Weights of a small mixture-of-experts language model, trained from scratch on English Wikipedia: 64 SwiGLU neurons an expert, 3109 steps.
Below are experts of layer 8 (counted from 0) of a mixture-of-experts language model. Rows are named router (the router's row for the expert), gate (a neuron's input weights, with its number), up (a neuron's input weights, with its number), down (a neuron's output weights, with its number) and show model dimensions 0-95. Each number is 500 + 25 x the weight over its row's rms, rounded and kept within 0 to 999. Numbers have three digits each.
Before each expert's rows: a language model's description of what the expert responds to. This comes from a sample of Wikipedia text that the model never trained on.

# expert 57
It responds to: Table cell pipes. Pipe and semicolon separators after names or text entries in tables of results, elections, awards and rosters, such as Republican | Scott Lassiter |.
router:468499490516536520455465499484525493492496494518510498502466532472503528479479518453489547509521526503487473460509484506508498538455503531560508493494496480503463445530524507538440501447522505537482521526484473517508490501494483509540535494491524488474541512510496475470468488459499484509
gate5:524507577489503488495529501520523515537541516535498489482475492508525478502504488513515504511476460506554501459462513510490488503510488492511495539497526470466532497483482485472509546463483491476528432519570474514505455488500526498483503482497482488524518487493520440479472496489526511498
up5:445586476525510494460488470450486526480524500533491505543527475499475489518513456479499494489479528490483471497524505473507468507512540513470500496521499529550500491523510500491536517500542520528484524453515492511492483512481500499472502494544513532443513469500504530503508522511489487461
down5:525521522501513513470473485492517496512528519486512513470492489513511467501513518509487481513503476491511510472522470486522469436488487489509535507501537536512511513527523515491515489502497481476524497467514469508481529500516516462471463535515507458509511399505501520458521437528540551515
gate6:483483469535511467511522479503504538504499523522507496495494492482464461500507482444502516502489406456480493472520500528514531504441514492485513491504502532503478510490469480474540504469472556525528542491475483505490533518496516474495508504510476483509539473492484537516476508527495455535
up6:496461484496531467484486472493495511513487534520489502445489497482431519552499484438475480495484428469454524495503547504488524531479509527505477501502509565493514469477497515464493498497468548500518512515473494522489514498515533497492477505509500518494491483463505538499491495533532483506
down6:492487446490477504513515539503459541532506493537440478511508508464445526461531480474540530506502476523491513485509484521489535513451511513466509490507519509469539457469494544500471503488503501456506525499481517513496492475511533527488541466479484470541531526490491514474512481477482494498
gate7:507464481483485422498505505504460525516483494534534541517519499539510488494522506473492497530487550528506483507528487486479516485475557498451523497485530520488523515463513478529562502495479483497511496499478499466478479503483484499486480447497522523429509540494532484521471506518494491516
up7:511520524518516589500519508514527507462513525486479464486503506470483522487493498533508525501523446455482536473455543520520479527506458512523467485518485503493496489498481528484448527499515536490526510498520502511511534498496527505525521545479486464557454481500482515490516480492480488479
down7:494530498474526471458496501487468540525483487460525523515514516493487461480522471527486459483504489512461480480549497543498501507496527491484478490520539522505522530467564509510530487513510526478542449509494534473492513490533517465502469519497514491514504480476501465459477549540487529481
gate8:512492471438464487536492494554475501505494506512475514470469510488525497475523504491452435514487516519499474450510451546494469480479499487483517505505478478457517525480513510488508493484507442522541503501529482484510484519470512510493521480497540507552457523515474503481457484489513488521
up8:494497535557497512467497474461509484480500523481550469516499500535500468490504487529546527497525481491487524538476584470517533527522463510519479506484511530526480464528483509470518517496514512488473480498493516506480536487512476485503491510500476490440532462498535489529524517500469525470
down8:502504517501497503539458452491515528539509515505492534466485521521510502523486485521488484501459515495479490435504469495477485491527502533506521477509507507468481550464520463501490474460457448488497507503581525489498522501523506507494500548495526530534525503550509527522499490495527470476
gate9:507561508487509486508509449497527490533527480511473499511500506521468505515497496496457499453567493492502488490503495518500483471533464474546448514485491503506481503521520501509527486501516510518483488530506503515505478536499500481504498477454509540438488532476537504514490542429481540461
up9:484524478475540524477483565454486518542511521512492466457489484490452523501494485488529496514508479507508473555479493509518516486555524475521472540478506467467523505500549462484474520489451515511493496514520483484480509510523492493552468544523476503518521493484525481477528481484501503528
down9:519466487501501484509497525507429435488524511512516499473465543501508537487519478552461484493504484514506478550486489469529509498515542530502498455514527544520489482485490544494485493510532482500502471488508503476529543491473502505466471472490507502508487515532536501564517455487507493511
gate10:532522442549470479506485495485522495451519513532476476465514508468477530489501491519469475486515534517526507492468532526512523517509502518492526498474440517485497525513462497511502504479543517512483506520472490495522538524494481437506515520443490493518529496483519513473458526446473493514
up10:517483477541448517521462512490521504477503556519486482436496496511505549519461505481489480496495530490481540488474536511498499456457474524497540514497488482477489513529458499549504478507525511484515505490533532449472516539482485495515505502478470508478512474478524491506469502460491515551
down10:441501523530471511515489487466509495498520528503544504526520504502499498485542491491502476503449527488512474435522480485538514502470520487470553514500507523453495526514483492492484505491531542464524538510439531498475492457493475496504522497487493461549489497454494468494490503493507505456
gate11:504566537470496535497536511550508491526424530508485514512502524480485512505496484479489488484442490497512543484526472527470507471475502498496492455474500505482466469527518507513530459507516519506543528512485489508491526513431472558497494480501499506480464484499529507486502515491502478501
up11:466454488512487497498463498477483540456581471499508495479505449492499518500478536538494536500530532507514486503461526455516483551522502512502516533531504485479532486479499515492477524521449520478481494494520548491501457465548502460476514532484487502528488498481495509493506513517500513485
down11:494483546500456488526465447511499483507518522491455549459486489509544508487470471518508483534485470463497485497515467480557505475481468506526488526505509519520460469473528500497519548506454494509517466526544546494523511535467496468510476501487498543529490517494511520485487517513499503521
gate12:495504519490501503499511549480514531481497539522495482478458480556466474499517468498463498476544491479497468522524456472488493461487510491498538491513495499476548489496494513531520533445527488496490494484498481488503518498470514422519454512531476504483497509452530465488519443494501507500
up12:506499501533536532518493490518477493526491533479519497509523524462500478535491512489529465547477534505525499463500542453527451480458489531506480495571516542516447497525473514506555494483525543497508506520536492493488511515510530538506480485506471498496510505485489541527503500535524508519
down12:485502522474484484445501554475494486483527466497525491528472515488495497496516443488470496488536459503523472515486451483512513489456515474556530494464497511472497519518478466532501521513497515485458485484487473524518525538523500539507506517486538487495556500538514462465481523486503520528
gate13:507467503474495503536511483501490525527490490452501519492500538514548510541469503510492456536494515511527520511480505544491468529514516508474532458497469496475484492506485491518503474463458505482522486498450497442506533517429523499470550519482519530510493472534515478474485490493546487495
up13:477490494520516502491526483492531519543456474519523503476498494556515492506466515488508532525494484514506505529491533538524513441485502466515517484468493508502491531523529496504490514486454453458519519502485465497496493497459475466477533520492488521547510509548481450463537516500539465539
down13:499535497519533493492555457488539501513491525546503525524482475490495518498494535516525521491531512501470457462476476521497503485506519525503501495485524469485482489524484497494542510509509519485510500519536531538436478452501487469502545502550507486465484535544456489482541508492480535529
gate14:542500512545490489538474513500506513495534475518548488491444509459517515513488510475491523514522505465482529528478474527488499470472465493462551491497435460498542505540495544502536475509486456495511504481514491512531516489499506477479455492517473532482499457539509484477509522477490511502
up14:523490538532491486512475511495505517489516464529544473538453533464494505497486502476472529506515487480513521537484507507482495496480490487504572491488427465515525490553484538487521452492488496531518486486511519529517511471510484474479476473526473518475505478573503493481499510495485525480
down14:468511510494523441480546506505484502499469521486497488469501491535515491445531516480499529493489509520533521525534535487505467530495526510541466477472517507526475512444483482487504479495535515488506493485498559461464485488476525493484550551486513491485480526504487545493468453500501505534
gate15:566530535497488526463512511523519482490505478503497467488462511471478478498552505463488536498567493497530503491486484471534471511474480479564458501501513478506470472483511501495499533514548495526470517518528540501513499495500507488499492508535489460525469464522454491483489523508483475470
up15:512514483469528502510491480522475536490509462543538512528503473478501491491515481520482523448522515517491534558504499492491509530496542490483500505487479557428512535499498537496497543531481506478504468504476499500512514528514463490507531522501483510534450476498507503498467461546505484554
down15:515512526530490503464459510529457504524470517488471499477519502530520525564476480491546465512513472507463500555491546513478464482524498493472476478535515502515469534526520508493483516507486489529467468471493524506467513459482493529534454502537522501485485511495536529470533493492488470518
gate16:424470525503494478483502496531494497531497513536495501485473509492467493484470496493539554499484523461480529548517474488497509520527499519507520482453499501504523493474519534511501501535505481504501483526441519491469468512494476503496498424513446530469490520527466469482527527479506482499
up16:525514519504524538510514501495504480472494479537464475512477494518507488520539509514460478428517500546510458456487524499476516478485471458556491489552495509516472511509501491445483501501499494549464527504558536489518493500479521507489514544511549481520517520491476474517505508503516507492
down16:498484478495474468478494488505510484532488463471546531506536499494492503482468511536457492474479479510520517457487507500513510534471522501507488514493450519490504464503476507562503512548547498499514470529497525510523535480488492480499500518482488529510550462459530501524516484562490557473
gate17:480495519455514466528533508525519483494546523484509529486513502473532523491537535499472504475442550506441466496491453512466476487480498508479501533496532525500516477484462550512522519488503532514500508474526492511532511540463467498463520497530526498465500467514538492508510512493521475520
up17:552474474481549510488445495501518517519473503506496513487475501486489486486472486529493486470503492563524524498526520473509533484502495521483489473512466485470500503527509462495514459519506506489521479500485474478492493486539488477551517496459468539567458493505476536508464543480457496472
down17:553482540469521501490512464481527502527476500483523483502454517531513529476521467549478520467489509475497486502493510525480519488503540425469532501508507497522488487507549473495466497466471486544497503497478516504479496508533484530452493505476527495512468498430491480475542489489506505515
gate18:501508521478494513477525517483542510479464493481494459483470524557447498509529518518472492491501536500482569499523526469541482487542525496476503509496458499470517521482508482496446543484523500500494496486522504483502533555464469519474520494482520453468492497513506508515519489490441499511
up18:496484446523500507497445485514482504467488498543495521524517504501543514502458463483506486505490473483510470498463521563511495524462528497542546465477513521498489507506479503510516492498463498546521511530487513533518467443543534461525488483514520496544511489483472515486504506512506510446
down18:473501547512527576506498493512481471495432494504473474478505489511478499496513543487502497549520444479464538536491448497464540503531476509509488505486510479495452484487503504464482522503472497483498496481527503455481525498490496560499504500510504461493497512511521523484472492495541534505
gate19:477463496483486516489484506485537502472473521522496480498539507501488480472488482491500499504504481512547507511513496514477545476515485459518504484546439492496495471529516494469497530522486535491526517524494491573470536450520522515533528522526538478512499494465439508497513536466492536464
up19:468481500503474512497463482507523481474514508523505484520497498483500495508472474476521497515494506513531484523496483533456502484474528505523491496524450494513473480555502493497512514532506529533518530525526506547459523469502539538498540514527581462492525500492425500495488523449497490483
down19:445552473515495524474474505488505505509508467506543482469474501493498530496514546486498524518476507540446450486532560514476520499532493505514488516496487452508532482476531491493516465517488520491453517502566513527489467536495477498511498507494494515454497547501487468536497502493497492501
gate20:493514536527501494512476546521489501466497483535529495512488523486514494538504492498505487458492482451497479482487523542505525499461512527460503512541554495504522526444491550480542517462483523499507528537496511494487521503535477455473501513487518567459479482491498490474504506499516552492
up20:517497524507535480522492536493494484517493464518518517498465502532483523554494487475561450476480454476478477484541487511513526540516523546498481490516521493521492501481532511466537542478534524467499506499503515530486542497528500488526518489476510544491520475446497469500484470467529530494
down20:509500543520478515511539461521535503453465528524524496451511478512476463490515481476483475475471487508485502546502464485530513518512506480478523461522484524504509532483495479431439484470523480480462472495520542502488479499503509498486480516545514498472533528504544523528503503486505533502
gate21:486509486484496511523508493503507490548459519442460477511519551512442476520445485503543461491508518486534492481505455554494475477520514528530517511492471476548478528470495506486477485469517493502477486475523480481453476508498523529529484487543501507519537486481481505530510528490496501480
up21:510505501500508491489481509494452536489528469516528517527504496501531509475549483537504519544467503521487524529487566465498519511505465463491490452458529517488545502555519510540533537518521517485514520519528531508540509445489510507494536506450509490524487503509509490517484478535507488510
down21:500495508505519522548506509518499459496500472495530477489492525520487526507545545437515518464501517541492472521475507483478488489515459543505489538464468477517497498475509522432533475506520488498518531532477496469493475483479524465452516534508479518534483538510520488518486504468499493545
gate22:505507492473478548486529494466522532535483534510503469515499493540508535462508494501507475500513528509499501518494530539495467551541509519504513482529512512501523461495523482436439464491501505494495522475456504519547501467546516467541469478508491478514489476525507507495472506481446512509
up22:500471523467513445474460492514515479534511542499470462521490489481509507496520483487491548466478476499505491493488527479533518479523520434503518503485530451528520515508499515494521490473505547504483490521468503487445472517521508511482546496496471502463537534494528504445521460534491482494
down22:540553507511484501529565489474491468461527488450544515511526510517527507497479457489501456479523471475469492538488493503551490519492495521483456487511493518477508509486493516475502473526478475488506503498548454546517510483494526484478501540479477499539489455534481514491527510489530494495
gate23:473458536538495539483517523505483534494519524523551489521473507492458472479549503505508535495464467508487496521507507534468518490499491537507461481525488503533506493519471488522473484492504477540522510440507461470455488485514547520509462516479519516468544491478497488496467532468531499501
up23:523468535539451477483512511498518502482483501493544487454503513481504495520484523480489474496527536515503500490490498485507466491512495496490479482539528568492507555477463494445460515504486474478448538467506485513499561502509509517503442468495492471476489503502533491522507460481464508500
down23:498525488510518503506461524514497530500495511470463501531474484501497498499512489487478501457494514520557448564524471488492464513487504467472524460459517472499456507513499476509481471464548495534516474487458492482504468495512497537485516488521519523505495505423531494468525506453490503500
gate24:535490482453491496486503544503503499512544502493543467512493528478529521530527507496501518462485431506472532533530566497492490514493503472510505450482510498507502456527499517515505478524545536503472467488450481477489485450482530528488516516529496548512524488513527517514502490527510499510
up24:512483474517515498469510526495498487466518478518523530514463535521494498541519496513497483471500469496485545539471531447512434492484518454484521497470476474495489525503514526529487475503496478486448496503526500472480528495472435510526499509471470518475562532507503500537494498517539523511
down24:491505500510507472479525494523490487504509529461530498484496542513484456495497487514542518526483460475506484483499483522474474457519516515540492510485491524522515507472513554482477510535495441481434464531511524492456497482512493505497503453474490517451522516485546464462491504485543508468
gate25:487465439501478523451507527520476490484518475495533436448512499524502528477477508529515467537492495470512499499483480463512496477518527460493491542497478513488507498530478544499487465488531531510489499506464515539469521507477474493510473512502490460523562469495540495513485475490475494472
up25:486499552517519507505490492495554464497538520506445531545471470470497481520527511513512551471503549516499502509478510535454493535482496528516485486533506488489515517467475473475524551509454478521435500503543499469547500490506502523507533478474489494506485505506490508506473506502520509529
down25:528499514515459484519472499505498476540464491508524494490526481489540484493463508506481474504494446493478526492487488452485470512473503508508504484476524511516469471512505478542526474518554485507523499516485537533492508483447560489525503533516487473410523473500515518499473503480498526468
gate26:501497476508508487518534496448505517488525488487501454457466488494497482479549519481470510485488503537437551512502465538513467511497494452468489469484521538439496500504457516483487504478497496484508490532507514548514507429482498529538486516449505475497484503504508499516495494529505504512
up26:526517482494527507486506521538492497473520477500483525516539523507524517476528493492530478503508488466521438506484537477502521491510479540547544504511472499516495489482485486503476483518534520492472502484509445460471548565507494516479499510512479546530481494502490480468517526433480530536
down26:521498512479512461533489493483509490491507527488528504494469498477501504500512501534536496516476500463484520515441509505508484507505497482520489516474514494487529515539486495494445519502502500472475480490518503519534521505501461576497477579542482455492562491511553490535458473510477508481
gate27:503483468477490487514496532506505485484519512474484567482479514523528509498529516502540496507520470486544480468529515514496465494544544533471469500500533456519520472505499492474477532504494503538510486479513473480487522511535529487538551573488495503513474513496460500534528451494518511478
up27:519460477496483498526500526497474469456527502481529535522499499522484490486541510492545494500534446521495497529506511514544514511497543477484452489534527444530509473521498527489468492469470463533500493498547459529524500524523508469504494535495504533535510527506455509545526488502506502483
down27:506524502520470508518514469520509478492492485495475484548527499470502472481484500525557509482474499527480497517482490469550442469494521462492494483468485514518521531523496469514507548502480499467481485517478489486484519463509475476491524486516412457487470469512487492501507568492481503497
gate28:502476540487522489513512518525515501529537505544491494487488483480490515485492508505489509511497515493486486513492479462515461469509523515489450505514490509420492485491480492451565478497458498469495518514532500497485493527508534552476485492467486499433455495484500513527468531454541515485
up28:497505491500531531462505518498523485478490496507511435548503492466519448529507522493469553504493543514461493513485511515518456501475527469493452493492559516482452491452520499487476484483471485443497488513493501494500509542543513494500494533478479499523484510553509522526485487509503482491
down28:457485545525454501500490510492516495474503496501556463491530479478533504498524561475502513519463478504539492470521495529475532464496484517524478497516465509529530496500532485517488465454521483498522490492446476531498494482460502520486512499450495478509522526476534493487463536536473532498
gate29:515501515516502450525491488508497519525485510462476513447526513454536511531542505454487515487466459490481461461521506503502517494513495492539502530498508487510466471506468527477490450476486524504478530487461491451506500492554468522455496524515495519500479537517523457478549476494493506499
up29:516493510498505524481546490516524485497517513512502526543492508514484490472449513555477462508548476483519526557497471491502495453503466524465516538464470506511495533486521470503512487463507456499536488500490478505483498501477473498475539510450486525496506469504512560471495517453475520472
down29:514448516474514503480504511495513508481498480509554520537490521496558446513495454494533483465531512521521512518505536544469520548471488519504439475501488500523494471526481469549495526492517474495469510553502467474488495503483488516480530498468511526475478516461511483496498526484482507470
gate30:491531503504565485488497487454497514497487509486458549508530520504479486485480494496522498461508510466475496486528544489472473447499476527468443493496548520478514519524481530477480513528509479483531542505505505525495482523491517500497475464475503541513562523484525515459521518500465475491
up30:487482511470488529518498507519503489512508530487500459472468519458540477485538499485468514475478481498537520557497475514527510517467486480540489507497479472517489490509508471480509519508495458498488473499512529516508523470499456447529534537475505514504458471516498505568488502448535547530
down30:496524507498502500503487491494490524475528502480496525455518488532508515502536435478482520479473523499504489505512491522548472543498528486517543473491494513531517517519520542554516495516439484525485495558466502497444506493464471521488520519516547514493439495462486491519480521490491516483
gate31:524501513501514505492533493538508510496539539560475496513518484471484516492451502486513521512492478514466518537430483503507447523508517524479484516558487483505441501493514497489472480498475501479504527498547528499535543492541456497497479538506480490508519515524484479551471494482486494479
up31:513477459524550516502507484519496531520555488552513513498499470502491515491466507477519480512460478541458493497455478510515439502479502508486469526552503478533453497482503466482461496471496530490498519518526525487531540507529443522499497529499495533506493508502529497531484481466487478498
down31:448472524449528485528488484440519553508490482511525521444448529500498517539532473458496471498525483518487485464538491526515491522511480520511505524518515504524501523494521481525548487485514560525511466483496486509481515483494503472523494509536513502503481463462512501491509487522494457516
gate32:444507523482477491516506467499511500472488455529516512521506524501472544542527488517502508470493523491464485519509448468520488508457524500494475497503457520487486460495484516518486516542504482453514540468488536530502525516517472462512489464524496462456550454486506497515491516491469468473
up32:505509454501519493491465459522478524505517511516491499471512450526497489479437470516532505542450463513553508487488518478523500492501484503516527473511549490517484519504562472504490505491518517539515544560530457519525465484477517490519507498492444510503506522493518478488523491498510516507
down32:491460494486531515520475555475471481488496493500495550494493524484475482537508509538519492496503527541481505468512498543473535478500463547540495512492479481475510461510500510514501516465532508459491516457520482471489509518559486539450466506518509492529491510516550507508493509506523442502
gate33:477441527501505523503451453493470544482502537517503481506505535487502493519515488491473515491520504519478433525482556503522470559492520498521534494508499490482487485539479502516556502498437520487491480467504497503497538466502499522482491490529502512509534499485527513495474525528543495536
up33:493431514543488524494477517482464542504506526524482499492546541513503471499495511460472484518457493544512461504494534495512503543508486470517493508543515514490510463527531502500503519466445519488534503473537488505498529463504544494506525492545512498514507504522531496475466550513527491490
down33:514551523490493509515490504517520494464493496511491517448492469455490521504490524478497540534502490470491512485545506496515495450466520547556478485515481472502528479530489482507489489506502525460487547481488552464474477537448479481505532524495475483494468503512464478479473474520479470528
gate34:484478479495521501510504482511503492514543565479546478544510497499464492509449484482491511464566459474523504511469494494547505476479496495482509470488492542468493519499442488468483514481503495503532534484548512500478490468482506493525493483494489544467483473533488497508537467519462481487
up34:486492479509503484517469504506530477506503553508541453530513525494469514512451493491502515495524475463530495522474528515527540494481480479505486505459451525515502512509442491457493530491536502533530509492528512478483502462476519502544496460518468551505492477506469483499471510527447481532
down34:519508520503533525471529509495528528507516545467519471487497514520523487502521476514482518545510503487534545496457487550526489524439515488511493482531488522488490492478496481498462540464447547521504478472516478480493496479484501514474552535476491536448502484539530505483500484485528503528
gate35:503494509494517464523516468490494490485449523493468499514508505494513504554503509499544494480485484471448497524495464541533508500483504513502491455511519501522459517475475501513463497487472563450481546522494485495481534494491541501506491435525497500495558528511496506455462480498523470481
up35:494468503508496513488507516516518510505519490495541505472488488512483476483499495458458482521514499523511471505493508462470495490518505500489509541514474460458528527561520502474525495489534470525524516475543529488497479514531479468468478566529520524506475449483491436517554504488491540479
down35:534526514516501559486521516528488512447473486483491480476531525527515489502474498485481498505482494545511463478462527521515513507542465456506489530471456498536454492487505469513478515477532518525571504480481527480502474493518494472543453522494507506531516519477526516542484498522492491514
gate36:523455469486482491497511499498477535467530487533492514456499525469460491467515529493540507492500456550491518468468467482532495505496492508527497482555505502554481489439508497525473471503509502520504517487499554498549507491480460488501516506538488515503542466478505504497480485469465492536
up36:521519523483561494502506491472488549507526513497523502534539481511552512498529516561482509513513474510473525515512488499530500509510465502479520507460499528449500512495485502496499505480486454504531477545453476507524503529498507487482423493497521492477475438502533493502484527491492495546
down36:469472491545487511494467510508486511526463492502480540468497464495505511544480513499482501499449513497516504464423525523484504462514465480488514482500485498525503478501487534484499502424504477527472506465477500530480462516509516467500558489497496473470488555521512507478501537533491492490
gate37:541452490466452534514486479509542491538492514481522502423491523485514536540476498467488533496533481476491506497512509482458530529477461473496526499488491482500496466502471540521498492517502463518478509472499498529446477480525517490481513517524512487504448464489517517494466468504508491471
up37:476505531494496472501513480529467508485509536480446486513516555511483496459504516522480459465486527536485531535512492497553506490525513504503509487485473502481519482489506495434486457475494480496555500497521455481536490507461436477543492493488489509478522535496490516509514536466475513506
down37:522490497456498501516527456501499472502532507500527513484485536462463522448491512575527538499495451489463501505516499493564502452533495513491491516472505506513504505534509480516540481452471447486509519530480516509502516506517504499510492445516517485475517471459491494520511502519531499524
gate38:476539405501506517513492556481540524533482521495486509537517489530524507536498461497498527519500507483471517515479500506488494512485502528471534480499522514525438514524437512498448498521501545481494513505474494467480524520464507500490501564505515494508511484503508495501518493523495528517
up38:488439563511488479534478470499466427480481508501487508483484500455499511469519525537482472505490483502478473509499479522508537492536481489559510526489457467502516487479517488493537514481500434514507464503522493484515440501529510489497496487502485509499502521477488478494470513489506496445
down38:525477463501512461504475532477491499497494538504479467532529485548506484560522488501483517490503529492536485524546512511506481472495533499477532482488490502452464556468483531465464516467500478472476508490473500502445524519502529458492502488505526468497528481520523521513525488448483484513
gate39:535481498534497512481518497540468492497501507505485503478484431489504495488456473499472546543496537488507505499527502516507486549467509505501493547534479469543504490521538501535530522499529501540529530497501510494543487499519504517493484567474558450525494501479514519505490512492544519501
up39:530477503544521475476520513555493513515501519492480500502481483508480485484499463476459532509489518465508539486520506466521504528471538492501490539511482473511512470543516558520533490482544515511547525456469485529537499529486428481484482515471522469533473506490519507523513500503525491506
down39:489483491517526509477444482511479462489514477512497505501504532498512467509505538463489493518494494515532532486509508490474519518477480507481497508483501533463490552497531550475521514509489495443475439548531495508514536534490528486540498469547468517503465552513484534489484459523485508481
gate40:509531527482499494480503498535544455502500516508513451485543495492462479529539462521479522502529504509526527538497497487482524528493558480539499510454495472490504514530542476519482525484544488504496513478474514509474475457468542502487497507520505528542521569476478474486496486493505513520
up40:494482450507486517535488485473475531502468483513483519506458498517524521445437513480532493502487500485511497462476478508523510455495478541449504491538503555492484508488485489511537468510447511529505470517513513466526537520496454477513491490473482478488490475527508533499475493497451472485
down40:455554530506471477530506488513557504495474458482474496513550493511478465510542516497559494528465494512519471516489450472494513487490505497517493508478539438470495504462486467488498472547527490518510498500481541481490507508471483475524471521511478496504510511508493502466536515526518459512
gate41:455496532441484520513485463527508511536483518497483485562490483508468486467495513480462520474516497456508527513539494502515551528535513518515476491439503501434476464497509499482481496531516463494555521506504506480499490502503465492488468491508498528523522482493519482511509538496481544506
up41:539497492543511474457544549472487498496520482502520507456503512461515494528528499506548513521480496532463473497481495505463435491485471511516499510575496505551505501473504489487501509471514538507468530518498490505491519512488546519521527489473482480508473475505457504492513476524461467517
down41:468565527474466519489502508499524465528496491505486492552516468509519532500512571461537516543460532505488467471522505485488489483526447469499483471531465531520488467492507496508461511476521488499518496523439498487489488487503491509467516498491490479510472542479481525519535507486508493489
gate42:465459515479441515475491454514474491517497557485524512488478538490481494505499503498524474507516533465477520539446494457467550480529482539477497520487489503523461520493536546485481491494524478478486524483510522488509510479522488519501488457487489523534500515529450467541498477504497482485
up42:497523490526498480491524471478483507528509493458507527510466511509448451483483526486514469529492547485481501498458464507483499508556479520517484487503516487532452505481554540498492484481541499496472459485527513509508523481524506506513519522455502532538497528541457481532475512501526452489
down42:485514474497506484535520478455513482465540485516505499468449494506483542464528474425525465496475495501536463534531472511487510501516473504465517477511499515520509468471488497450509470522507543495520473538496525476523496512496458469482500482520533491504509524507503508564521492476475507495
gate43:553499498486492484450495484520532500511512482499516498498503476488512516521499512477498478481513486501515514488487516486546453497553504505540490513503538499482504559508513464472509541507503519474508509504476513492455462502474472491443551557458517539484495520442511515471473505534520496535
up43:492516454550496493552492469497489517534511537518537537482512520486502529532514505481485473487465506497475485467521520498550474449506514481455472478472499495544511502503492528537484519499506496535519481474521477522503499515489517510489529538486515493476532513512515454449486502528550521452
down43:512478442558519489524508466536503495505446503477508521502508522469488503477528558490500472488510508553521491476498495481515450509492555493454474500497474502528506497537536476528525499538489534493498513523520520515541516499546485466538503511510498496491498543505484473461481523484508533497
gate44:490530553535495505531437487508498523494476483469493485504512520488478493471508505506475501543502480468508488527480516477528480508505511521538511529480531522499533525484471500490510477511526518491474503452493442489492495517488486492508531465549508533467480529539500512483464559476482544555
up44:488512474509487481518501479472557505494479490517533508516472486485533443468495509487470535517502465496539513518487497485520513509487545520511458495494523482500543587452476472506492500468502527503464473467491506510519496463494484514508542430480494510499475512482513474471514497464491508513
down44:483509493485522522505506534531489475523525492519488467493494467489519431536501530494479497500447488507516527497528491510487489563483535491505477463485484528511504502477541505495481496514485511428493451496537454492480499526503522507509503517500484481493526527532543487524527431532524486502
gate45:512492528541509532464450506480524481470507520535519540468506507468559499496489499459475476485538488511502481539495535477541519488526425474518507499543525530475494489517495491477517467492483488478522537495480474499513526489469506497523531485500461543502496524459495466489507486497515533508
up45:469490495542482536494444472446519507478495565515522517506518502495560503525486512488508464523500488492498466495504473488548530504507446464555500481520516524491493514514482468498518480482532480496497538487507473504477484505470535531534515526489473509485503524471504480467513513456481533525
down45:511495487492499500513490478499500485531460515513477494505435502469508510497525521479479516508533495535491498491489473502501480507475508502496494488458443483570465494501527506537506516504498480490551480539515520537467453469524470465470449557514496506466495536498477477500498495484531547532
gate46:474498539556528525480512489523535447478509519511494510488542520566482500495498466498496497539503523517513456489532519509484491513460506513504513500520495479554474469487491499526492478477494452481484540502544449504484471454482536522506477556508515497510509485500502497527488512459500529481
up46:487514479442457481541500487492454546518480495501494507505473483450522489500498538496504486489452479503482533494468474503510509472554514494522474509482502535482511535506505523481508532514509553524515501494458546463531520529516473468485529427475488494495513509509496494467516510533496482519
down46:508465514514524483512512472506522501538514473511464494477529498544479518511523457547504517519497492510500463531505530489429475480494488509486476489515521482487478537479471501463521477527495471497526528486500507518461476482474542519503446530507489495495484510546542498477554495451469493466
gate47:495486444440531527489521506490491525525485484502477528522532518486537489504479506475542502510478513497499499514519520486495479516552536523545489500453503482509487463464502502513508497453462517473469478470506488473474475510477464505490472533524498465533499501565467507544524482499516460504
up47:508500480460506521498494491496488512506520502491495528462488513462505473509486490436496524518472530527510476455474515457463515506534516480536494481491526467492485449482518511508559496478483492508483504471530487552495450530450467523499506510530488494511488497564470509507530447474493503496
down47:521482463519479547510483486466459522483507528478448511525517561536487516523478528493499503496474511526519453482466520486491490486452508509476521471513534501446491522564510489480449486489496478526501524464491535502512495494526495465537554478480500482503510493522502496504536495514479483494
gate48:500508484474518466479519515471499480499548476489513525500484510472500446499524450551509478545492490531515470528499450504531544498470479529477480525452496521544495531508490513456473510471533485515477488500478464471515522517504500504508460500499485526509475488489511538501461504503489555541
up48:497484494487473542518473475490503520523462506507513524536531493519540540535507536451533512497483544487453506505467508519523493486532499512493528473497516495468529473494494497512511523506476537509522552486523521517472464486495536469478513504473517451506526540515438480517526500477490490450
down48:522467483540477475528498476489516554476510503495442474483519475522523481508492521463533488547458530485497519505532483571526531511514536481503474500554493495503516482456490492503521515530479522508511505512461529471466481477505542488494509513503471540521505466512482480481465509487514489469
gate49:502499478547518482512499565511452501493536552545542502543481500529515468470510506484482477519491523511467521508516519508473524499506488507490444515529498503535484480518454522510499476509516515478499503463537510510521518464470459529527478483450498484508494538493481533490446515483518497488
up49:478533495487473465544480519478487484495493517504514467515460548478479489481493510469513450531511516486415539487504508517492500514496511495498499519500514480522467484507453495497493530523521538465484505436509479506505464477520459510536518477477507480493526530507524538501483497493552533469
down49:486490537476563515479504493493517451510519427521513506491489456485489500516522499541536528473499489491494478500505490471526481475504483534490511500497516485462496498491520489531494522526503461550466491574467497521505495469474462473499528512497510506479514525518447463529470505474493511470
gate50:482488457495486558513515510529463508465508534491533485483478537504489502523467472486479495507534452498538494480475468485518497517447472464509504502493480467495512548479518502465498499454508548484525485510542499495486518481494493490490465480534532530533527496528526453487511524534530463507
up50:483487496517553530486498501475515518512502505451475514469494545502446501483471462457430511513511507502526508533490497498545519491468481468487532490543518509464518524499475517473476516498509547475518484503483501514473505466520494498488453483508516480508507496502502470500502492564524485435
down50:518535488481551526538454476543505527472555510486498503485473534500454528516483470481485518498535538485560485490500510452504525460503501514527539485506511542490530483480481488508487495514470498498494491468448514449477515469489478462490491489511502493529502509477516477509500520519540509533
gate51:483478518488531500461497489529521491494486496495505508469507506491471479516480479506540534525497527465486473520440465483468449487523514542497462474513506492550476535510553515520490492503487533472529496501472507542538506524485514480541516518519514455499427504459528491491510522513515517510
up51:534504476495481503533530494489505462497535534466499485511482504484575494477530534494488481441487473529453519486560549525499495524499475496514547522529524501453532494498460479497482514511513466531459507505522495479469500493543524503498530523511464499501524498532510528508503520514492484494
down51:535533489526463523532488503533476497529498470476519462508486456499508513526452536482509521535515530493533496530476518523492472502479507517480496479481482428493560470484490518485468494527511463509495527499469517549492540483496497533462522486517464496505475518511500523494476517518528456474